python train.py --d_model=384 --experts_per_token=6 --balance_loss=0.0149 --balance_bias=false --vocab_size=46377 --norm="rmsnorm" --norm_place="pre" --rope_fraction=1.0 --tie_embeddings=false --lr_head=0.00756 --warmup_steps=50 --train_tokens=283300000 --steps=4323
Below are experts of layer 5 (counted from 0) of a mixture-of-experts language model. Rows are named router (the router's row for the expert), down (a neuron's output weights, with its number) and show model dimensions 0-127. Each number is 200 + 30 x the weight over its row's rms, rounded and kept within 0 to 999.
Before each expert's rows: "comes before" lists some tokens at least twice as common just after its tokens as in all text. This comes from a sample of Wikipedia text that the model never trained on. Tokens count by the router's weight.

# expert 8
comes before: "1", " |", "2", "3", "0", "4"
router,225,189,206,212,258,247,210,235,220,194,225,181,236,183,246,208,230,174,179,208,198,206,223,197,154,221,224,215,220,147,167,195,180,198,251,234,166,188,217,242,166,198,195,239,171,143,193,244,205,164,202,206,184,241,216,262,183,209,212,202,214,149,224,263,262,188,150,206,240,210,194,216,182,167,206,194,218,239,175,224,162,201,219,180,219,182,162,222,175,237,174,190,199,212,209,236,196,184,121,140,221,239,170,198,242,225,226,215,193,192,151,227,182,167,134,160,228,192,240,237,225,232,242,157,140,203,192,185
down1,160,250,135,209,182,168,247,221,157,243,189,236,241,227,260,186,261,162,223,208,199,193,166,154,203,222,215,172,230,159,228,192,190,205,181,182,225,237,220,141,215,194,205,187,178,202,211,259,221,174,258,199,194,169,210,183,157,157,233,189,141,143,186,189,204,190,179,192,211,203,202,263,178,180,164,185,166,229,181,225,159,179,208,232,223,209,173,153,228,251,207,206,234,146,247,269,230,185,141,244,206,218,224,186,188,167,239,161,226,207,178,158,201,225,238,244,260,195,235,240,157,230,169,184,211,233,192,205
down2,206,144,268,217,185,189,171,184,224,225,221,159,216,196,275,208,203,219,160,217,223,189,195,204,167,272,234,189,204,210,188,164,195,214,241,243,191,230,151,203,187,216,223,215,205,229,218,139,254,165,192,202,220,244,214,210,155,221,214,167,202,198,221,176,225,180,170,197,246,206,206,187,156,166,134,226,205,215,177,112,260,231,222,172,208,205,237,188,184,196,197,192,203,231,211,221,207,192,189,194,190,254,211,204,222,247,194,209,194,190,199,144,171,234,181,193,186,203,252,211,204,177,182,167,188,194,223,122
down3,220,173,247,227,227,247,180,201,197,235,243,171,204,200,204,261,226,189,202,178,177,176,185,144,225,161,201,182,230,194,217,172,184,246,205,242,211,217,189,207,206,197,209,223,217,181,191,242,206,224,169,201,202,267,181,242,205,204,234,182,212,243,185,261,243,230,225,182,206,153,166,226,184,254,219,205,159,172,115,221,218,184,239,174,197,232,198,195,198,179,231,187,162,247,200,206,207,179,211,199,242,230,254,142,227,244,190,186,211,258,206,230,218,180,108,100,202,177,261,210,213,225,223,196,193,193,212,211

# expert 26
comes before: "1", " |", "2", "0", " |\n", "3"
router,196,164,162,174,237,214,226,223,207,190,241,192,245,195,239,207,252,190,171,202,185,174,240,214,145,195,226,200,220,177,157,216,182,217,216,243,187,209,246,227,174,170,206,222,176,154,192,240,201,146,194,234,176,235,181,254,162,188,239,184,201,192,203,231,270,202,128,214,258,184,194,190,147,178,198,180,218,220,170,195,153,188,237,181,172,198,166,187,185,231,182,164,207,213,224,232,232,231,132,143,196,242,219,202,207,230,246,194,180,187,161,248,177,202,165,173,237,175,256,203,194,241,221,176,173,208,175,169
down1,143,175,198,269,217,205,189,227,222,224,196,170,155,166,175,229,226,168,249,197,186,252,202,196,283,184,245,218,190,238,186,133,205,179,221,187,197,180,189,171,165,199,108,172,147,163,212,168,177,179,171,159,190,193,170,239,202,247,177,213,172,159,182,261,198,182,187,229,192,209,182,240,211,204,186,216,258,208,223,177,218,166,222,175,238,232,192,154,154,227,204,204,184,183,205,218,243,161,214,180,164,244,211,192,146,201,149,173,197,207,227,220,217,157,152,202,191,212,156,168,205,170,137,223,203,216,197,232
down2,214,236,219,213,215,157,213,198,199,157,222,242,207,206,249,182,227,144,196,220,226,228,210,177,205,199,236,207,192,222,236,238,218,165,214,207,262,167,241,189,168,221,187,165,231,233,170,197,217,198,159,228,156,192,214,206,133,208,231,178,204,232,192,237,235,185,197,155,233,152,159,180,174,190,187,196,182,212,186,207,174,185,221,191,233,162,194,249,189,140,272,228,203,238,212,189,260,236,159,146,213,200,242,210,150,145,155,191,241,216,268,250,198,139,191,201,237,181,153,181,184,210,174,194,223,212,186,242
down3,235,154,224,198,177,198,215,206,185,231,239,201,195,182,201,198,227,183,171,202,213,196,241,181,123,175,173,223,246,213,189,162,183,183,227,260,177,220,226,245,181,188,229,250,238,211,212,209,174,194,164,192,279,206,168,196,226,186,219,221,214,160,169,234,158,233,217,155,216,205,219,226,115,223,232,215,244,166,204,194,235,211,229,192,214,186,187,242,202,224,210,195,173,201,227,210,251,186,205,194,202,188,194,269,205,216,203,204,164,217,188,177,177,194,177,168,212,219,186,219,204,215,196,228,212,199,198,182

# expert 1
comes before: " |", "-", " |\n", "3", "|", "4"
router,237,201,188,172,264,231,207,223,197,209,230,177,238,200,228,203,197,159,144,214,188,208,211,216,170,259,223,213,232,144,181,226,177,234,239,230,206,182,207,204,140,185,222,214,144,189,204,233,189,137,179,184,190,275,205,247,152,165,213,179,187,194,229,246,274,195,153,205,236,175,237,244,180,212,178,190,186,229,148,193,188,160,245,200,150,188,159,161,149,214,189,201,251,187,213,237,224,198,142,173,188,214,173,219,245,212,221,211,192,216,172,228,165,177,148,209,239,208,295,192,198,223,229,180,195,181,189,199
down1,181,244,152,165,241,237,213,156,206,162,170,122,211,225,262,211,189,194,168,209,156,181,237,177,203,201,201,156,195,215,163,173,195,255,146,213,182,243,205,194,156,256,180,204,260,172,142,234,169,150,150,188,197,200,277,250,169,183,197,243,205,170,204,168,197,190,222,191,173,157,207,208,172,198,213,217,192,164,180,187,246,189,234,172,197,202,156,189,217,204,248,185,255,218,198,171,193,214,157,197,200,183,215,217,257,189,196,200,241,202,191,202,232,179,214,203,227,201,221,173,178,217,196,196,171,234,176,248
down2,184,219,180,176,160,180,218,241,204,212,193,166,213,178,195,189,204,213,191,234,236,254,225,188,191,235,167,249,223,163,216,214,218,200,233,247,130,219,218,208,203,225,193,194,225,222,187,191,215,255,254,181,176,186,166,215,217,200,220,207,188,191,222,264,206,211,207,225,250,250,164,211,173,166,204,208,192,195,166,191,176,214,193,194,218,209,210,206,220,199,178,184,256,242,210,192,233,199,189,192,184,216,241,235,176,242,141,191,250,194,233,172,268,225,241,215,219,208,213,230,183,165,223,163,205,211,167,184
down3,169,162,196,179,182,217,204,236,137,222,213,186,199,177,251,187,214,228,229,202,215,198,190,161,175,198,254,152,180,225,262,185,257,216,174,221,164,189,230,183,246,219,195,186,191,187,224,164,198,260,208,203,242,228,166,224,208,233,211,158,195,170,203,199,196,180,248,192,155,191,192,243,194,243,179,160,214,181,210,200,234,215,159,222,203,178,170,234,162,151,124,194,195,237,206,168,233,189,177,238,212,254,238,170,166,215,190,164,148,206,152,163,267,155,181,206,214,212,235,124,182,194,229,179,213,201,226,161

# expert 14
comes before: " ", " /", " his", " .", " –", " School"
router,184,237,124,179,170,207,169,198,158,171,178,161,196,205,194,165,189,222,176,155,170,202,208,140,190,248,190,195,200,204,223,203,163,198,210,280,216,189,272,201,208,205,190,262,199,197,241,227,175,219,219,184,225,255,216,171,214,211,279,203,192,200,214,230,203,207,177,248,227,175,216,201,248,232,197,179,189,153,189,229,187,173,226,197,243,145,195,209,227,201,160,213,240,167,217,211,202,207,164,198,205,129,223,177,174,192,202,244,218,232,229,141,177,222,178,186,219,224,216,214,218,189,225,185,181,279,240,183
down1,145,168,198,189,225,157,225,218,167,187,181,211,226,216,196,222,201,223,240,215,196,201,175,161,156,232,203,156,211,236,164,189,208,226,186,181,194,219,183,172,170,166,131,268,216,195,197,216,197,187,165,252,227,187,190,184,214,211,152,232,192,205,171,219,204,221,188,249,193,200,159,166,227,203,247,169,171,208,137,126,211,195,225,269,244,177,197,236,204,194,209,222,188,137,228,191,134,159,194,219,213,165,184,153,184,146,213,213,156,186,190,203,145,190,187,195,132,226,197,169,176,218,194,166,175,182,208,181
down2,165,169,162,233,210,206,167,191,227,196,196,210,155,195,215,204,175,175,235,175,232,181,211,213,208,224,190,234,213,181,168,239,174,203,175,187,165,179,232,184,174,245,176,182,167,224,191,203,250,244,216,221,226,241,221,210,216,165,153,240,160,195,184,213,207,184,157,193,226,210,202,120,213,198,143,181,218,166,246,199,184,177,172,232,150,207,257,184,210,221,209,179,228,131,208,210,148,184,203,216,168,217,208,227,193,212,196,219,220,220,234,208,151,184,165,156,189,228,206,210,204,183,199,159,231,231,200,251
down3,226,153,199,147,274,208,221,171,154,206,203,190,179,194,212,184,178,220,210,144,206,156,194,190,228,188,219,182,166,174,191,208,229,222,163,173,197,208,211,187,244,200,196,197,148,162,197,156,195,196,152,183,179,145,189,196,171,171,178,217,238,217,174,194,183,223,257,179,221,195,120,187,222,233,157,229,176,196,186,183,220,155,217,165,200,218,197,180,148,219,187,184,159,245,177,255,234,162,220,182,201,197,250,203,223,235,220,208,221,204,210,187,211,205,157,255,240,174,215,171,158,175,184,154,202,195,188,261

# expert 31
comes before: " to", " in", " by", " the", " as", " a"
router,204,222,200,225,207,226,209,215,205,183,178,241,178,219,184,218,181,136,241,208,248,183,208,166,255,194,192,188,183,237,210,184,164,231,198,131,231,187,208,163,270,232,246,179,200,264,148,193,168,168,206,190,179,187,218,182,224,252,161,253,157,179,198,134,177,181,263,219,220,206,227,206,134,196,166,266,203,169,206,192,153,194,186,191,219,257,186,209,243,204,185,185,207,219,194,212,201,184,206,225,179,178,205,220,207,155,151,259,226,172,190,222,210,207,224,239,201,218,148,219,194,195,196,192,184,206,206,246
down1,214,188,146,241,205,188,239,211,189,223,171,204,256,172,226,230,216,185,199,185,178,182,196,184,216,179,258,157,219,253,195,197,217,250,227,172,192,192,329,243,208,181,183,213,190,146,200,216,161,219,164,188,183,192,149,205,203,214,232,170,167,236,208,192,216,181,244,185,180,208,187,193,251,189,109,266,179,228,180,205,176,198,165,203,218,240,166,234,205,229,178,200,164,190,233,227,198,167,250,180,166,196,195,138,208,200,205,197,186,233,176,234,184,170,200,225,197,212,194,238,152,204,158,184,228,218,197,203
down2,226,201,202,187,213,235,215,168,195,208,206,167,187,211,138,239,185,215,216,225,220,171,206,234,142,205,219,193,165,181,179,192,208,189,210,232,149,225,210,283,87,175,224,162,202,160,214,190,162,218,207,223,213,202,193,164,233,229,220,185,245,187,187,184,191,204,214,243,161,207,234,138,225,153,245,109,209,182,135,170,223,210,211,228,162,231,214,135,218,207,234,159,157,216,237,209,206,232,235,190,213,225,140,183,147,188,247,228,218,117,189,229,159,225,176,211,199,268,223,209,261,245,192,157,176,155,166,198
down3,179,220,206,231,243,199,195,199,225,194,270,229,204,218,251,193,203,214,173,194,176,238,219,162,201,198,148,249,202,164,212,183,177,211,189,234,137,211,232,184,135,211,192,236,227,244,197,169,170,202,212,232,157,192,205,178,185,141,158,273,211,190,171,192,235,244,225,205,236,213,239,226,191,216,181,236,114,216,211,201,195,136,212,203,249,178,225,192,154,235,161,186,143,220,181,194,187,205,199,221,195,131,207,231,226,162,173,211,177,220,160,195,197,162,236,215,226,208,206,255,252,222,207,164,199,187,183,229

# expert 30
comes before: " of", ",", ".", " in", " and", ".\n\n"
router,210,138,223,228,192,179,205,182,219,210,201,211,204,229,189,172,168,196,189,234,186,160,175,209,203,219,206,259,215,176,175,210,217,173,208,199,238,152,138,194,224,192,177,200,220,226,162,213,178,200,185,214,180,182,164,160,231,226,181,195,221,163,195,119,228,189,232,179,233,184,215,180,112,181,260,163,214,198,201,211,175,170,197,225,174,243,220,173,191,158,234,215,225,185,223,178,184,221,149,148,218,174,198,214,230,180,191,241,198,183,158,186,191,184,170,184,221,253,176,190,193,210,186,198,239,132,212,224
down1,161,190,190,191,215,177,254,224,168,251,205,226,217,171,165,220,228,236,183,211,184,189,224,177,247,192,201,186,201,261,230,218,238,131,203,199,196,215,231,180,171,189,171,213,194,213,181,200,170,224,211,212,224,204,178,177,123,176,144,236,167,220,168,176,158,202,205,234,189,149,184,259,192,226,172,191,185,176,244,110,168,248,190,198,180,208,186,184,214,190,224,172,200,167,180,234,195,191,195,229,237,194,189,214,184,246,151,206,165,166,211,196,183,223,215,259,190,162,256,175,115,182,221,213,253,145,190,190
down2,201,214,210,196,217,199,222,206,168,178,186,246,164,169,190,232,190,191,161,196,214,195,175,219,233,224,166,265,181,227,240,207,199,162,253,190,226,252,190,167,227,110,214,218,252,188,194,208,182,187,171,209,177,249,205,194,232,207,225,211,132,171,216,171,219,215,181,204,212,169,185,160,189,176,230,156,207,192,181,242,140,211,180,207,179,213,186,162,155,181,169,195,200,198,208,143,245,235,203,163,227,216,199,141,169,188,194,138,228,244,216,222,173,227,191,167,194,154,194,221,199,158,202,178,234,166,218,154
down3,180,203,246,153,201,216,200,181,154,158,214,241,224,217,152,245,140,253,204,179,160,203,214,169,211,205,203,158,226,210,222,197,176,196,219,227,246,187,203,231,244,171,229,208,178,223,192,193,217,179,183,225,174,195,153,155,221,187,215,223,216,154,164,200,164,243,193,170,175,232,180,194,181,213,226,220,236,210,237,209,179,208,220,244,221,230,176,144,178,139,171,195,191,180,196,215,208,191,195,208,225,184,187,197,204,181,171,263,194,243,133,226,215,228,215,208,220,187,246,166,212,207,203,190,256,154,161,217

# expert 21
comes before: "-", "|", "==", "The", "In", "==="
router,236,227,186,202,220,191,151,210,205,248,238,271,199,215,204,214,161,188,180,191,241,207,177,232,168,204,225,179,234,216,154,194,157,187,168,184,203,172,225,178,169,207,157,256,184,200,285,215,259,189,243,200,159,207,129,282,204,191,203,152,261,199,187,213,253,185,146,173,171,213,225,158,211,166,235,184,194,191,152,211,192,222,175,205,217,199,187,253,179,195,198,155,166,150,198,172,193,164,166,224,180,256,203,229,205,217,251,165,169,192,198,250,219,171,186,182,184,166,242,267,208,211,188,230,232,151,197,212
down1,164,212,174,153,228,167,257,200,193,227,223,186,184,205,150,211,142,233,215,199,242,182,147,184,256,202,170,219,209,223,224,141,227,210,209,218,219,175,193,202,246,240,239,181,215,146,209,216,202,175,217,234,183,219,149,176,190,268,216,222,252,192,170,167,183,187,191,178,194,222,233,148,194,195,186,212,207,201,184,216,184,186,171,216,258,159,196,154,232,206,205,194,219,188,231,211,246,185,223,169,212,231,193,242,167,145,188,184,198,249,180,198,176,167,253,225,232,145,168,242,230,219,229,222,160,227,207,205
down2,189,169,194,213,231,173,206,234,230,217,212,172,192,214,262,163,168,235,189,184,217,227,174,215,199,188,210,102,193,203,145,223,203,259,203,193,177,188,139,211,226,203,185,179,219,223,172,222,230,145,195,238,212,183,179,206,186,158,198,219,269,192,219,134,175,150,177,209,150,194,248,199,175,181,111,143,201,184,162,224,228,214,161,169,173,207,216,199,233,223,190,165,165,159,211,200,192,229,228,189,202,198,237,233,188,215,191,149,224,219,218,195,191,166,226,187,259,211,173,171,205,187,229,177,165,217,183,234
down3,235,198,246,155,163,134,234,194,215,254,187,183,183,160,225,248,194,206,190,201,188,212,173,221,250,246,183,215,212,179,175,190,188,175,183,188,177,185,205,138,216,214,170,213,164,196,150,219,243,179,208,197,150,199,186,202,161,166,224,207,182,246,210,201,181,177,192,172,236,211,237,203,218,231,212,149,170,200,162,230,258,185,247,117,191,232,249,216,171,230,213,225,269,221,227,209,190,172,209,199,216,193,201,239,232,232,178,227,219,194,228,177,179,190,134,148,200,197,184,223,173,182,167,136,201,198,206,206

# expert 15
comes before: "1", "2", "9", "0", "3", "8"
router,184,153,194,217,195,172,188,188,201,188,173,171,222,224,179,209,197,217,184,147,172,214,203,224,212,231,214,204,219,227,175,234,190,203,192,189,197,200,236,265,194,192,232,218,222,211,178,248,201,204,222,211,181,193,266,260,196,180,190,208,157,199,180,219,198,221,196,166,203,167,166,198,242,167,195,236,189,227,233,205,169,178,155,171,250,172,209,200,151,179,155,191,146,216,199,189,213,188,184,178,237,157,199,208,213,215,261,174,174,206,197,177,162,215,182,141,198,130,256,192,226,224,184,157,157,200,204,210
down1,213,248,178,190,210,213,209,189,136,198,217,144,233,218,214,206,206,167,192,198,181,208,187,221,167,211,199,159,229,247,126,180,183,157,152,194,221,178,190,205,128,209,189,284,200,137,249,214,179,183,235,217,157,184,237,234,224,199,203,184,191,231,229,264,194,146,227,168,181,225,199,227,180,195,154,214,192,207,240,190,226,205,211,173,110,236,194,225,215,188,214,202,146,221,226,200,221,198,202,202,248,202,192,233,185,245,222,195,211,188,179,221,183,253,198,207,224,201,204,158,225,211,192,214,181,195,208,224
down2,196,207,225,207,173,206,192,145,203,213,249,192,191,205,228,253,177,212,199,167,206,215,152,217,161,239,161,219,181,200,252,214,200,188,196,194,185,228,195,191,174,169,255,219,207,162,210,255,148,231,191,145,187,163,227,210,160,118,166,220,234,230,190,171,208,202,202,159,185,180,186,204,215,159,211,230,172,144,181,225,191,174,187,233,194,216,152,234,207,167,234,212,216,180,200,205,187,229,190,220,182,194,257,204,229,219,161,217,200,222,193,157,177,150,190,199,207,188,253,142,218,240,174,198,181,159,206,201
down3,141,211,198,155,177,247,145,210,229,224,144,139,195,209,250,172,139,289,244,193,170,228,212,190,261,243,171,140,201,174,194,166,191,240,173,223,167,166,225,167,186,235,202,205,227,184,150,226,157,186,201,242,214,191,235,200,147,185,162,220,223,247,275,204,220,198,212,227,222,192,179,171,208,228,274,177,227,145,205,173,227,222,257,240,230,174,245,184,222,218,200,176,186,220,224,160,182,193,213,196,241,206,219,246,167,180,200,241,210,212,178,210,232,221,207,197,160,166,212,241,241,216,266,219,185,194,168,209

# expert 23
comes before: " ", " The", " \"", "|", "==", " In"
router,217,191,197,240,218,182,216,189,155,206,192,157,215,208,176,225,231,180,180,163,229,203,206,199,225,196,215,262,197,207,180,196,201,242,171,197,139,196,246,261,204,210,253,219,214,157,235,123,262,169,212,171,228,211,162,246,231,226,245,177,225,169,147,163,204,177,176,189,186,242,169,164,261,198,258,191,162,222,145,174,215,212,209,162,263,177,190,212,216,202,182,162,149,201,200,175,225,212,172,199,178,242,181,159,159,198,169,166,173,244,264,233,189,206,161,205,222,221,202,230,194,162,172,146,231,247,170,155
down1,180,189,201,211,254,168,250,183,226,210,191,200,209,221,214,226,245,200,216,153,255,158,221,153,176,224,202,200,189,220,212,199,199,221,180,248,161,168,207,189,216,221,196,212,197,187,266,248,230,252,228,207,239,218,211,217,193,223,201,194,199,155,261,245,216,229,173,165,209,254,258,165,275,215,208,211,202,205,175,145,180,208,184,275,145,177,268,227,262,174,180,190,264,115,208,199,207,206,220,235,227,168,201,185,177,232,192,253,222,244,208,242,216,155,186,169,192,213,198,213,224,181,230,220,187,170,204,235
down2,123,233,175,242,172,173,155,194,229,245,163,149,197,259,225,153,244,221,234,115,147,173,195,188,180,216,245,148,215,232,217,207,239,199,189,181,206,197,238,210,210,220,215,187,181,217,197,183,254,168,190,189,223,167,150,185,180,230,214,221,195,247,207,196,248,256,237,191,171,177,161,168,197,197,178,177,208,272,227,189,175,185,195,239,189,165,188,162,158,175,200,183,202,221,198,227,183,183,173,175,181,152,138,163,166,227,218,174,208,163,186,177,181,233,175,208,212,209,195,269,191,158,217,164,238,196,213,158
down3,189,175,141,247,211,165,241,184,185,234,233,198,216,173,265,222,237,187,173,259,177,208,202,168,191,178,195,216,207,202,181,191,186,160,162,138,212,227,225,174,142,132,189,228,165,212,163,160,193,203,160,220,195,238,209,231,221,134,241,275,197,268,214,220,191,210,147,204,179,220,110,253,159,194,130,110,198,236,187,227,181,146,287,182,223,156,188,162,139,203,250,195,165,197,172,175,167,193,209,181,177,164,234,151,227,241,219,193,199,180,157,194,168,246,208,202,222,158,213,197,213,246,234,229,233,190,213,200

# expert 10
comes before: " of", ",", ".", " and", " in", ".\n\n"
router,205,207,207,193,196,218,229,220,196,221,232,251,214,222,166,194,221,180,179,215,203,150,195,190,208,192,214,234,182,194,220,211,194,153,230,176,198,169,122,167,202,191,183,181,236,195,151,196,178,181,178,155,197,193,226,152,210,176,173,152,180,152,199,139,171,239,229,213,194,202,237,153,143,198,240,157,184,212,175,230,155,179,225,209,171,263,187,166,160,149,217,190,271,171,191,210,199,233,179,199,266,158,231,196,185,188,180,209,209,218,178,207,208,195,190,162,220,250,180,195,192,209,148,194,228,140,170,196
down1,178,171,198,262,230,231,178,172,197,177,218,203,191,153,205,216,218,213,195,151,214,170,214,213,238,202,172,190,242,214,200,183,168,224,150,246,201,207,230,235,167,198,195,205,175,185,191,209,214,132,238,234,221,202,232,207,215,241,216,220,230,204,199,214,208,147,227,204,209,165,184,219,235,167,183,255,204,231,206,246,244,196,235,190,215,220,150,227,225,303,204,216,195,163,261,227,196,185,186,183,171,200,187,254,253,179,216,197,247,243,167,202,197,204,194,224,218,188,218,177,221,204,212,211,202,194,220,164
down2,198,166,265,196,199,196,216,193,238,171,204,189,222,267,175,175,221,231,232,227,235,251,213,205,291,235,202,200,195,193,139,180,177,180,195,219,193,163,267,166,209,202,170,225,132,208,220,142,226,189,233,229,192,233,200,180,225,193,201,231,130,215,235,214,185,223,186,214,257,193,199,237,217,188,145,179,193,178,232,258,186,241,228,164,265,194,204,242,150,201,141,142,240,204,206,199,229,182,233,182,131,178,169,230,222,176,220,207,174,234,231,189,109,159,269,241,226,207,206,239,182,229,189,210,174,200,192,230
down3,165,225,188,196,198,173,152,208,180,151,214,158,192,247,187,201,265,193,185,178,211,211,229,129,192,204,186,210,258,204,217,222,179,176,203,189,157,175,264,163,201,186,197,199,168,215,213,216,193,226,167,217,222,193,209,272,221,176,187,166,161,190,175,142,251,169,188,197,163,220,198,199,223,238,221,200,273,187,142,204,198,220,178,218,226,262,152,192,159,252,214,177,278,245,153,248,149,208,196,218,202,197,191,176,140,122,162,216,228,207,159,195,228,238,165,223,191,178,174,219,195,183,194,223,188,182,224,204

# expert 12
comes before: " the", " a", " his", " their", " it", " her"
router,148,257,176,200,224,209,186,243,202,176,230,221,222,249,180,174,222,173,201,197,212,180,190,195,291,161,193,163,147,218,253,203,166,220,234,190,193,191,225,202,222,222,209,198,204,196,191,147,214,198,245,158,215,210,194,185,224,199,210,240,172,254,187,219,167,221,262,181,148,233,187,204,243,191,152,244,191,194,188,150,182,161,197,158,204,194,210,219,214,187,179,221,210,228,155,235,203,209,223,220,201,234,248,215,175,191,177,193,176,213,220,256,221,218,209,216,202,231,187,221,201,200,204,210,204,249,169,236
down12,198,205,148,216,201,171,157,245,183,200,195,174,199,162,193,205,217,198,226,189,221,203,226,163,256,145,231,186,212,183,225,209,206,214,184,231,238,199,252,182,193,185,167,164,208,236,204,220,177,200,192,211,196,223,232,196,153,152,190,190,182,216,216,221,195,158,212,214,203,229,236,215,187,168,164,232,204,186,219,213,198,129,202,158,164,248,206,213,160,192,143,181,255,176,246,194,209,213,151,188,198,224,249,233,221,196,183,202,157,229,184,233,162,224,200,182,209,150,237,220,202,203,198,206,164,207,159,215
down13,208,173,254,189,236,212,183,180,151,197,199,197,262,217,195,154,158,180,176,174,216,249,193,220,181,147,219,166,208,203,227,147,252,171,166,188,232,230,177,213,209,220,216,167,198,202,199,234,224,204,229,219,192,222,199,172,213,232,226,227,190,189,216,164,218,201,199,191,166,211,279,198,189,223,184,249,180,213,211,250,195,188,263,198,195,204,192,205,130,192,247,234,213,142,186,203,185,213,159,182,204,195,208,152,223,211,165,247,189,237,191,198,199,191,207,200,185,165,244,174,164,141,230,173,188,235,196,220
down14,226,206,172,148,196,192,176,212,196,212,208,176,207,134,170,200,178,235,164,162,179,183,215,235,239,196,249,190,201,164,138,236,227,183,200,195,228,141,198,257,158,185,223,212,192,218,163,244,168,240,223,172,158,196,212,248,185,197,182,228,185,206,208,219,226,129,226,189,226,166,199,187,197,208,194,197,151,162,196,196,211,158,197,161,168,172,169,181,231,188,201,206,231,192,210,190,184,208,201,199,172,134,207,181,183,197,147,199,243,223,227,263,185,216,259,192,179,172,142,265,224,179,192,208,215,228,182,184

# expert 6
comes before: " the", " a", " to", " by", " in", " and"
router,196,183,209,200,206,205,222,203,215,206,218,190,207,204,214,250,156,169,239,172,181,170,161,229,249,157,206,209,174,236,163,201,161,242,166,186,225,237,241,217,234,259,244,194,159,250,124,208,216,170,209,198,203,209,194,206,210,239,154,255,173,194,186,183,207,194,270,217,206,222,205,225,190,211,176,230,193,204,221,194,186,225,199,190,215,222,162,226,262,201,184,188,234,184,231,163,169,178,170,182,188,174,162,207,210,134,140,256,236,195,212,164,192,224,223,192,192,199,162,224,199,154,214,232,172,217,167,250
down12,185,144,205,226,208,156,174,247,214,214,232,229,244,205,200,231,206,180,194,188,197,204,177,218,216,250,203,204,186,194,155,214,200,152,205,241,208,254,162,193,210,194,207,157,195,198,213,142,257,180,223,244,204,216,148,179,184,190,167,169,160,178,208,179,188,193,195,198,206,218,222,174,160,237,232,199,214,165,154,200,187,191,181,182,177,203,149,253,150,204,165,255,184,183,148,193,201,218,210,189,152,150,214,226,233,182,235,175,236,182,132,159,147,210,214,155,238,200,221,166,212,242,203,214,180,143,199,126
down13,180,219,240,244,173,213,200,161,182,194,224,215,239,175,222,189,145,245,228,233,133,187,197,216,249,249,184,234,209,189,131,168,171,174,184,188,167,263,264,201,170,165,241,208,167,201,161,166,219,136,176,185,189,212,187,173,250,173,202,186,194,192,218,196,196,171,188,196,291,226,208,207,221,223,241,132,193,226,222,216,170,154,216,177,214,223,217,196,172,208,259,191,206,218,182,168,185,194,236,166,213,209,190,157,223,181,184,239,210,209,223,123,174,201,182,220,185,234,210,240,264,184,199,185,175,209,213,234
down14,200,217,231,212,180,171,220,236,155,230,209,165,194,200,214,177,210,185,218,154,162,176,202,173,290,169,175,191,228,166,239,228,246,218,180,224,228,188,251,210,165,240,286,160,144,208,252,244,215,219,193,104,164,216,234,148,206,176,181,186,239,208,199,236,144,210,150,215,153,192,182,207,186,245,197,170,166,234,250,269,157,243,178,203,171,184,195,158,153,200,215,153,176,221,218,207,164,183,220,218,194,199,255,182,170,212,286,248,134,174,191,232,254,214,218,195,176,163,221,187,248,159,169,241,180,222,192,211

# expert 28
comes before: " the", " a", " to", " his", " that", " an"
router,160,233,181,212,214,220,202,251,215,172,196,200,192,239,203,195,193,185,216,132,194,209,214,177,259,212,181,174,152,204,218,194,171,207,223,153,212,191,259,178,239,233,217,215,221,199,198,178,167,182,243,163,190,182,215,160,208,226,200,204,195,224,212,195,151,227,240,189,203,206,208,199,236,213,148,251,224,175,182,173,198,202,235,178,223,242,217,200,217,234,183,255,215,228,148,229,219,208,205,256,211,201,242,237,173,162,158,226,208,199,224,258,190,258,218,264,190,207,175,183,230,176,184,198,185,252,209,240
down12,208,196,162,175,242,245,238,179,184,207,211,183,191,265,234,172,204,204,186,142,207,180,163,195,187,218,194,185,177,156,160,221,231,230,214,153,165,162,218,219,170,257,224,241,217,172,245,253,203,236,179,219,204,176,189,162,201,190,231,232,240,201,187,230,167,195,173,169,162,183,233,212,222,232,192,246,141,228,190,172,148,164,241,192,193,185,225,199,143,190,184,219,153,180,169,174,212,205,222,228,179,216,193,242,207,235,202,232,185,190,250,216,183,181,224,200,259,199,282,191,205,191,152,206,201,172,209,184
down13,172,169,206,235,173,210,254,225,187,187,194,171,185,175,233,187,214,227,212,221,164,192,253,203,169,189,207,221,188,219,131,224,210,212,198,256,154,249,190,196,207,199,141,243,160,213,217,222,212,154,234,210,171,229,193,208,217,187,178,214,215,208,270,171,186,180,155,171,213,222,198,198,213,210,206,169,152,191,230,217,182,246,179,185,225,218,224,218,247,177,173,92,152,207,129,205,159,189,137,173,193,236,163,147,216,187,168,203,219,190,274,195,218,152,145,132,186,168,249,128,156,230,201,204,197,226,235,211
down14,199,166,135,212,222,205,189,153,186,167,174,169,172,222,217,227,216,212,162,239,163,205,225,192,172,197,190,193,137,222,208,199,208,177,204,188,263,160,174,191,195,198,215,213,215,211,219,176,231,220,123,197,230,250,190,180,225,241,211,222,253,219,213,207,202,193,197,199,170,234,221,149,198,190,235,246,194,220,216,205,193,200,199,192,249,188,209,201,208,190,188,177,228,196,236,180,142,183,199,204,181,176,198,178,184,157,191,200,193,162,212,233,234,208,223,197,214,197,242,210,249,213,198,196,152,185,191,174